config = dict(
    num_hidden_layers=11,
    hidden_size=256,
    n_experts=128,
    experts_per_token=8,
    d_expert=64,
    d_shared_expert=0,
    hidden_act='relu',
    moe_layers=[0, 1, 2, 3, 4, 5, 6, 7, 8, 9, 10],
    router_score='softmax',
    normalize_top_k=False,
    routed_scale=1.0,
    balance_loss=0.00221,
    balance_bias=False,
    router_cosine_scale=14.0,
    init_std_router=0.0127,
    lr_router=0.000914,
    vocab_size=18499,
    norm='rmsnorm',
    norm_eps=1e-05,
    tie_word_embeddings=False,
    optimizer='adamw',
    learning_rate=0.00186,
    beta1=0.9,
    beta2=0.95,
    max_grad_norm=1.0,
    batch_tokens=65536,
    max_seq_len=256,
    train_tokens=428400000,
    max_steps=6537,
    dataset='wikipedia_en',
)
Below are experts of layer 5 (counted from 0) of a mixture-of-experts language model. Rows are named router (the router's row for the expert) and show model dimensions 0-127. Each number is 128 + 32 x the weight over its row's rms, rounded and kept within 0 to 255. Numbers have three digits each.
After each expert's rows: a language model's description of what the expert responds to. This comes from a sample of Wikipedia text that the model never trained on.

# expert 59
router:128138147148137130034135140040177150172092141059141095086133164120129110095106176139173118139119100093138122136105158129119120042124161170080136165141138200161116167122163043134133143148092152209143123145154124088105125153151070146147060161160190057189135204163037134107090087150134186126104123129114103161146166096122128131201116121069134117166107095109166107184136116088131131148133
Coordinating conjunctions. Conjunctions and commas joining parallel items in prose, mainly "and", also or, but, including, as in "British and French".

# expert 56
router:130154156094103101118161112136125139159166122063117096090185105156120107166085105133114111155168174126161082124077126117196106125158167141169142148079134065134086119198141151110167142174150178132155116096144109137175177083182143092108150104131191110140082169147152136160098183147102150165103135153145111131082142114154111156144115099145123176085129080145088135078139112135151138103117
Derivational word suffixes. Suffixes completing words, such as -al, -er, -ation, -ment, -ful, -ical, as in entertainer, informal, curator, authorization.

# expert 57
router:172095144097119070103100131119074166093092211101154103180102114124132147115137102125143131103119130036143075090172141149092176123128099081124140100137170108110104098068154187097104128131143145124136133159072126133163119174076147102142148074091084140153139080151121164138145167140093165069179103106146111135099189087148104122127146096185138072094120070146147100130110150095093130082083
Career and sports verbs. Past-tense verbs after "was" or a subject in sports and career biographies, such as named, went, moved, won, joined, released.

# expert 7
router:120117113138105098118168093132115096082155135070160107102177147167104111134135162133113128142130175148118129151083143168122112107158168102146130145126127130135087126157133149158147132162130155135085112090167076095193144114173144102153127141099118150126108139030129148082113187100109146116112120117153100127120149174144125121169124069123127142084178112100085156059090091238119131149143
Word-ending suffixes. Suffix pieces that complete a word just begun, such as -ing, -ment, -ness, -y in rocky or timing.

# expert 34
router:091170106178141181154144134089128124082058128154085176127094095139132183115106092121126086163127113163121097158140141122098101119165173092139160091085177102191112106109128124135166066167157109142111123153119193125077108116134184143108138106235116097124138098182110127130070127123163103128118160128080086165114105120116109134111111169082135145195101135119100151142165151089149121113076
Decimal points and separators. Decimal points between digits and pipe or space separators after numbers in statistics and tables, such as 2.6%, 0.26, °.

# expert 4
router:132125141077097126159129102193136165107149098135135096128139154172133107167137143107095150110178109183103200156130142125067072166172157187156203092107112134151101132169118129153153073169134148121174117144079164161108110181133113111098144125115168168129118212094155178100162090168090149116180163097151169115141138136119141177109132108175136168152123158168156121074058114120155032132137
Personal name pieces. Given names and word pieces inside personal or place names, such as Robert, John, Fred-er-ik, Luc-ille, Plot-nikoff.

# expert 14
router:088151145112088121121235101132141073110174174065136142127161128186088094098126123160153130126220146066110108110096175069103176120180191177168138078159142118096121116100064108154129148170154178124127101128153143150146151128099079086171070130121173112143088189099111129141098150098133104123186102158165093140112103119117185115163145129135164141127098092117152111067114073151184124125133
Plural and common nouns. Common nouns and plural -s endings naming things or groups, like band, series, game, dolls, events, often before a comma or of.

# expert 54
router:129181157193186145133130093162146130164132069045196067143158072128174088109074115134163164135151107169153141120148154155116123059138148193176096146156114042107126133183125105126183145070162121178184147141174125158150101108153145138130105146123162134082107132103132132161135195124121079159066116130114092189112144121087176120175146086091157099093138143091212132166106189137135135087151
Nouns after determiners. Common nouns and adjectives right after the, a, another: other, same, many, side, area, city, southeast, initiative.

# expert 23
router:149149171145080157120124127122141145140084055139119125149092147077172132127169106127103108119089118059169150109171108121095115105203099055105119138102185135180132130103157088148111187133157109123102087145125138106063073147131186175129102116174127106140073093169154080114117112131181104086101150133107097139128159041144130144079151172088148104163119192159114109120176163113098161121079
Existential verbs, table separators. Verbs after "there" ('s, are) and adverbs like still, never, currently; also pipes, semicolons and slashes between numbers in tables.

# expert 3
router:157057177094131099103128166089173143124170114091124116154139141148061116140134136101151105047107066157152183130094175119093149098089085119088168131136140180194095153115130078101072166120169098155145112168162126141115087173131095133105124141096154144133158155119093207118136060117118185168168142105166117117127093143086144115107092133090142165135103156125191144124123172133180105187152
Separators after place names. Commas, "and", ampersands, parentheses and pipes right after a place or proper name, as in "Chatham County, North", "Walton & Anfield", "Münster and".

# expert 52
router:124080147127099136150108111055089125111127145178064138083091177105180170129161091092095081127090148070163110092177068186074152120115122130083167119122163109058140130100125137145137124171112098124134156097193109146114131155108152129128155125138149131146130178152079087156160180174134142151148127093160091134145097129176140108114105088141128120182156125130136115180065131155107175140139
Title ends and modals. Line breaks after an article's = Title = heading or a paragraph, and modal verbs such as would, will, could, may.

# expert 24
router:116141175146114162144152137078134168184052078124193118158147124056181134145144141098181126139137146085140118089138175160174121113106135163144099127118116145088155105098147084150092180113127106153130149135189127186117124144182155111103178222073080144167157138132123159049102114115075139159052126113142111128136101160141130154099141160061087156144175154077117133155145102056120159166152
Time prepositions and "the". Temporal prepositions and the article following them in historical prose: during, after, before, until, since, early, in the.

# expert 30
router:129113087139139154155075154170097157120186099145113109108099092143067121141158130149151193107184095170088142161131118165129152155141153134137155125134116186175084083117148126135085110134146109120146136092127169159102147118073152143143080111153166210109170153112144154115149102147199175122122107115149180108151022180134142057062203115163094091115158178114133102110106151136164094158112
Germanic/European name syllables. Mid-word syllables of German, Dutch and other European names (St-ra-ße, Beb-ra, Lo-ix), plus sentence-initial pronouns He, She.

# expert 51
router:088190182151166121128193132101168126150079079065154058143108124123109085129120155162214132095127131127168132103119151166109145104168113117189074119125081090122134136094118124115104130131109124116126093139140156154161151136166137044112146142084061129137106150116129138181126119132132134140115129114098174114129138110145164142116112133106086174079072160091170089179189061079104154146197
Military and national adjectives. Nationality and military words after "the", like "British", "American", "Army", "Royal", "war", in warfare and history passages.

# expert 36
router:148115130134080111122140113165104137126197210106154049163178111183097133130107121132065165125174117121129119192092143160110143148096098121164173113120172124153082177129078123132131080140137184132143085099142121124170146128086153093151154096126134146153136130085142135094109112115127149154164110081164072117090121110101134167131091064115172170074130151170172138091112162156192163151127
English name and word endings. Word-final pieces completing English surnames, place names and song titles, such as -ville, -ington, -wood, -in in Rockin'.

# expert 32
router:102115133123137088094136172155121130167178095067103152132079088148122112183106175102150125095125147146135108100135180149074142152126151087131111129156092132200092128151121112112118161133067109168124137111197073099197146141164077178091168135076185138117151115164154164109144098088176116193148182068130118105080124062096124102135125207107071140160148141110095149113147148141180132062165
Railway and infobox terms. Railway and transport words like Railway, line, station, route, plus "the", colons and dashes in station or place infoboxes.

# expert 9
router:146112112177089139121081117075078174107080092132163175189115133096164143162110148060084121180111150046128106079185111135119153143094076085113094143114137169137110120112115086144110110169099147167125139085171081159141163144152141127147159203096128151130139095115147092118141151069067107128070129141098124124140087188135058092105122092167099114166119093167107145083070135118120181156152
Location/time prepositions. Prepositions "in", "at", "near", "during" introducing a place, event or time, often after held, located, born, as in "held in Calgary".

# expert 11
router:127123139167158127066086168164154086112124091103091153182187145178120146067149149151124131160117124097099122134117157139126125183158070130105128146137127174088155133114155161071087114114148151129094148132144085168158162173086079113140173061132135156054074107174105084118189128153152123098159123205134109107076134095120138123123173132104169089112101133118162124141167148114131156109090
Music credits, years. Year fragments like 196, 200 in discographies and tables, "lead" in band-member guitar credits, plus "born", "+" time gaps.

# expert 19
router:124106120118106122111094121130164113163136146129116106145151129122105153098112130147225172180186122139138077117166121132181086111086107108127119152101088127182116084062157190143058165133171062092194114136117113154189122137108140085106131124134032140176198160150098192151084107145103128123068135163101171086161131153133122084098141140165082094156092113113166157136174079086163122154170
Capitalized word starts. Opening pieces of capitalized names and terms after of or in, often government or military titles, such as Ex(cise), App(lied), Sub.

# expert 61
router:172085127116109106126107170163113195132190193206134157129159192137130082138150136129166161173115118197098150126138110143114147184121179147111132153120113194086052095118113155121101082158145145130114149145033138161114152206114172127110105138117129125138166090083109128167167102121104155111161097133155110123150140103106177149120145087110076115121108112136193109171120139131162110138128
Foreign name pieces. Pieces of non-English personal and place names, especially Hungarian and Slavic, such as the z in Krisztián or László.

# expert 53
router:098103126159054088099155195154082165094157188154138108110166173142099119188172116103137142135138160123139107194084130153115092174105098103125205112116174165124172128135150096117144062176100146115180143034138117120154144137107175157086178149135124138143176123086152140096142157143183122139142115079171122084109148103158133213159092071113129151146165115122106105119109163127166189096164
Japanese name syllables. Syllable pieces inside Japanese and other Asian personal names, e.g. Mas-aki, Tak-ah-ashi, Mats-uy-ama, plus occasional "of" and "in".

# expert 6
router:091106142100160111112139141125160140136107152150122164130121117142118112137151097095173097108124195221165171126077136183089105112126063120142182146172165137146131081107158134180119134128105149085101107135096136116138154076123141121102100143104059202169149138143126090106123092135145108094098131110133070099161100086135132181114139092163100167080130106121122106143158097110083128144209
Arabic/South Asian name pieces. Word pieces of Arabic, South Asian and other non-European personal and place names, especially Al, El, Kh, Kar, ali, iy.

# expert 12
router:100158144189132145099102118147155097134079079117097163134146159154126155167136106111132124118105143155171138102151174227108073189145082081164115166099141142156108096181148167076149117112082139138066143141142105157181185190179054137171195105141149097046099118166107137108123118176137138161112112158131073094109164115103135127100173181123108132095099180136198128097160156113135094124123
Table cell openers. First token of a cell in wikitables and semicolon lists: spaces before numbers, dashes, signs, Year, For, Preceded, compass-direction words.

# expert 41
router:163128062110107147132166061151129120106063136170119126114081100111160147137115107122166121194126056180097118121116169122076057132096149157129159138191110083163165150146143138086164153144109146056079147106102126097173168075151046178058135126146092123122096172160178103159130121062147114144161114162182114127124211203074089100131086146140151097138111120175149146142106040126097118132100
Mid-word syllables. Vowel-consonant word pieces inside words or names, often after M, C or V, e.g. M-on-ster, C-ult-ivating, Inv-itation.

# expert 46
router:162119093107098141088155116135148139154151097070170109164119127144117167139099150128107117095092146164087095141155158161132146148066175120099121117107137141216101125114114122072153151095149146101116100117188209165132148143168098173178109131091098127109132082181128124087178048077093132178074159156134099095115135099091128110119105153149133147162091164156148144106085167130169107079200
Geographic article words. Words from articles on towns, schools and counties, such as village, town, County, school, has in "has a total area".

# expert 47
router:159118148159072067119119126077148148130083135135183113152135158123150194172103129110100138158113143144157079133152212131116140172123095119144120138148142129150122134108188185138138108154086126136113124105115124127128106185065110103161224128092089082122121098164095107119168106151077157188106148186123103133084185102153124105127112126134145115121150125155179138071116127066108118122170
Schedule and table cells. Spaces and prepositions in sports schedules, election and result tables, e.g. "at Syracuse", "from Washington County", spaces before numbers.

# expert 58
router:166161137118190083097118081167127034129128192154146130085121084095132106137098161156136100053128131163139108146115117126155129119135086099099110182134167110075183139101120057078164154091113116172151122160108127179107157133187078117138100114071181127126081105090136097127129115129131149127105138146097076070116170116125129129167129128143152142082101166115153204051108117129129170083148
Non-Latin script and headings. Bytes of Devanagari, Chinese or Japanese text, plus words opening headings or fields, such as Education, Infraorder, Other, details.

# expert 17
router:177093119176087104126069156112120104086130163152133170145101171055137121142096074139099115076116107133141132208088122097118140103136104113118120117142163179142153141126147027121139126147143092217108174195129163134120174139111106129083140111141161127134123070142129137155162115155133161160138128136093102083136176107157130160152151145128152081137078086107105167047078128108089153130136
Infobox field starts. Function words and punctuation starting infobox or article fields, such as Born, Coordinates, Phylum, "The" after headings, colons.

# expert 21
router:108140154029119142156069163152138166124195119163126120138085133151116108165134091153191155062124120219119131139091130153091148115081157113158149139175173113130140121126143156123059128132165134101133120098074159153087158101120157144094114139163105118132117104083123081155145096099197108117118142101103130153176092128120125100110114112138111098145115140144108095173137136097105129121100
Mid-word foreign name pieces. Word-internal consonant pieces and accented letters inside German, Nordic and Slavic names, as in Schwäbisch Gmünd, Norrköping, Prokšíková.

# expert 50
router:114095144080157143118069131156157105087086086135084143147182117146090204153159172166128134116158138113100140186124096130179120130136092154148064137082076183135164135073118170116065072087134121135140089130153141114111181151143130062144103115109062113056166104134096114190132159142010119147161098127154155119124147126128119172133125161118119096111090086158116081147146096132109093179163
Biography word starts. Word-initial fragments, numbers and words after was or sentenced to in biographies, like five years, r in rallied, appointed, daughter.

# expert 62
router:166100092114079134156063115171148134131138130151154141147143150098190076142128186191121144129085119156081154121110105158124124125104138088120085149179110112099105134141132166130047144076190148063103113114117094105157129111086137148186091124113055145132149112073074109112095122132123139145113125119105129163139139114110137129114163147066101123102163150152103126221124115138053156134144
Name-internal fragments. Middle pieces of foreign proper names after a first capital letter, like ver in Sverdlov and Sverige, unn in Sunni, ng in Ongarue.

# expert 55
router:146137117146177178136165121092155097195111097170127176112128167115140140120101138160135114113119152195119167098156162103149086196149138193081130096200118124119114100124128154110137083102165081121109172165090112155167097170170134142151142170197072134118136096161080108155121139162136073161151146117075128118133122115149146139147169121145127185154139110118120105126159098128141117195093
Heading and line endings. Closing == marks of section headings such as See also==, plus line breaks ending list items, often in species articles.

# expert 39
router:132162125193117139121178141162172178130180148150115146129086123106153142114065128118139135138169110188149100164159142122173092150138152134101104143091136153149121124125043138131175105170054094170163094109071129091121086092119127125084107131144208125122089167158121147130083142112136123119149121152142151091121169145193198126129177157107107108125157156130139107141123169160144098126142
Greek/Latin stem pieces. Word pieces such as o, ro, ra, ia inside scientific and technical terms, as in autoimmune, microgram, Alphaproteobacteria, dioxygenyl.

# expert 18
router:138120119128169108098086124179133138064121094115127170132186171121030161153167094188120147119098152122138126146153136175062072226136133110135162157114159142176133078174111164108144105120130120123088192145153106080137188146076080105107157071150096106100092104140108142084141104163125141153133105190172109084139120103095164112125110106074180167112108118121153104070129163122177150117092
Names in sports tables. Space tokens and first or last names of people inside sports rosters and results tables, such as Kyle, Chris, Steve, Smith.

# expert 48
router:143130199078095144111096141187131128141181144114120095179134174140168035147111151115092156149141114142083176148143062109137067187098064089118126192129128108131136130131142153116101129099188141123171106173119078129132082126072128196127153115126171111161124148123128108123112146170145153130095151112109174152129141098117146149119103158141134152160157157184137161119136122144108102156160
Mid-word fragments after prefixes. Word pieces following short prefixes like Al, Con, Un, Te: ong in along/alongside, ix in Teixeira, al in Unaligned; also CJK bytes.

# expert 29
router:115130166125080140141148129157175156130176064181131154129103106110134094111115109138137095092129138189128123120124126148114144149128117154163140139151137157120116115149121140145186122158126110109092115100062098084107128104111087151069136120106184209129097126161162133157099111124130109089142114124133138110130215087126181163092122156091160132196140173196103088152119137145122100090182
Name-internal consonants. Single consonant or short word pieces inside proper names after prefixes like Ar, Car, Mar, e.g. Ar-v-ind, Ar-p, Lat-v-ijas.

# expert 38
router:112126105176151119111111157120158163168107107237091138111098129078103043116129134151168101068096122187135146114160138128116137150152103128087129138175105163126123132141095208194115112104147078135158128171067123159122068156108101129079054193144117147117165096145134125192143102105171068108169132100123153086224119134161146117105159150095063131161141179096128112135127119138067096161150
Capital initial of names. Capital letters beginning foreign names, often after a hyphen or bracket, like V in Voronezh, -A in al-Assad, -S in sub-Saharan.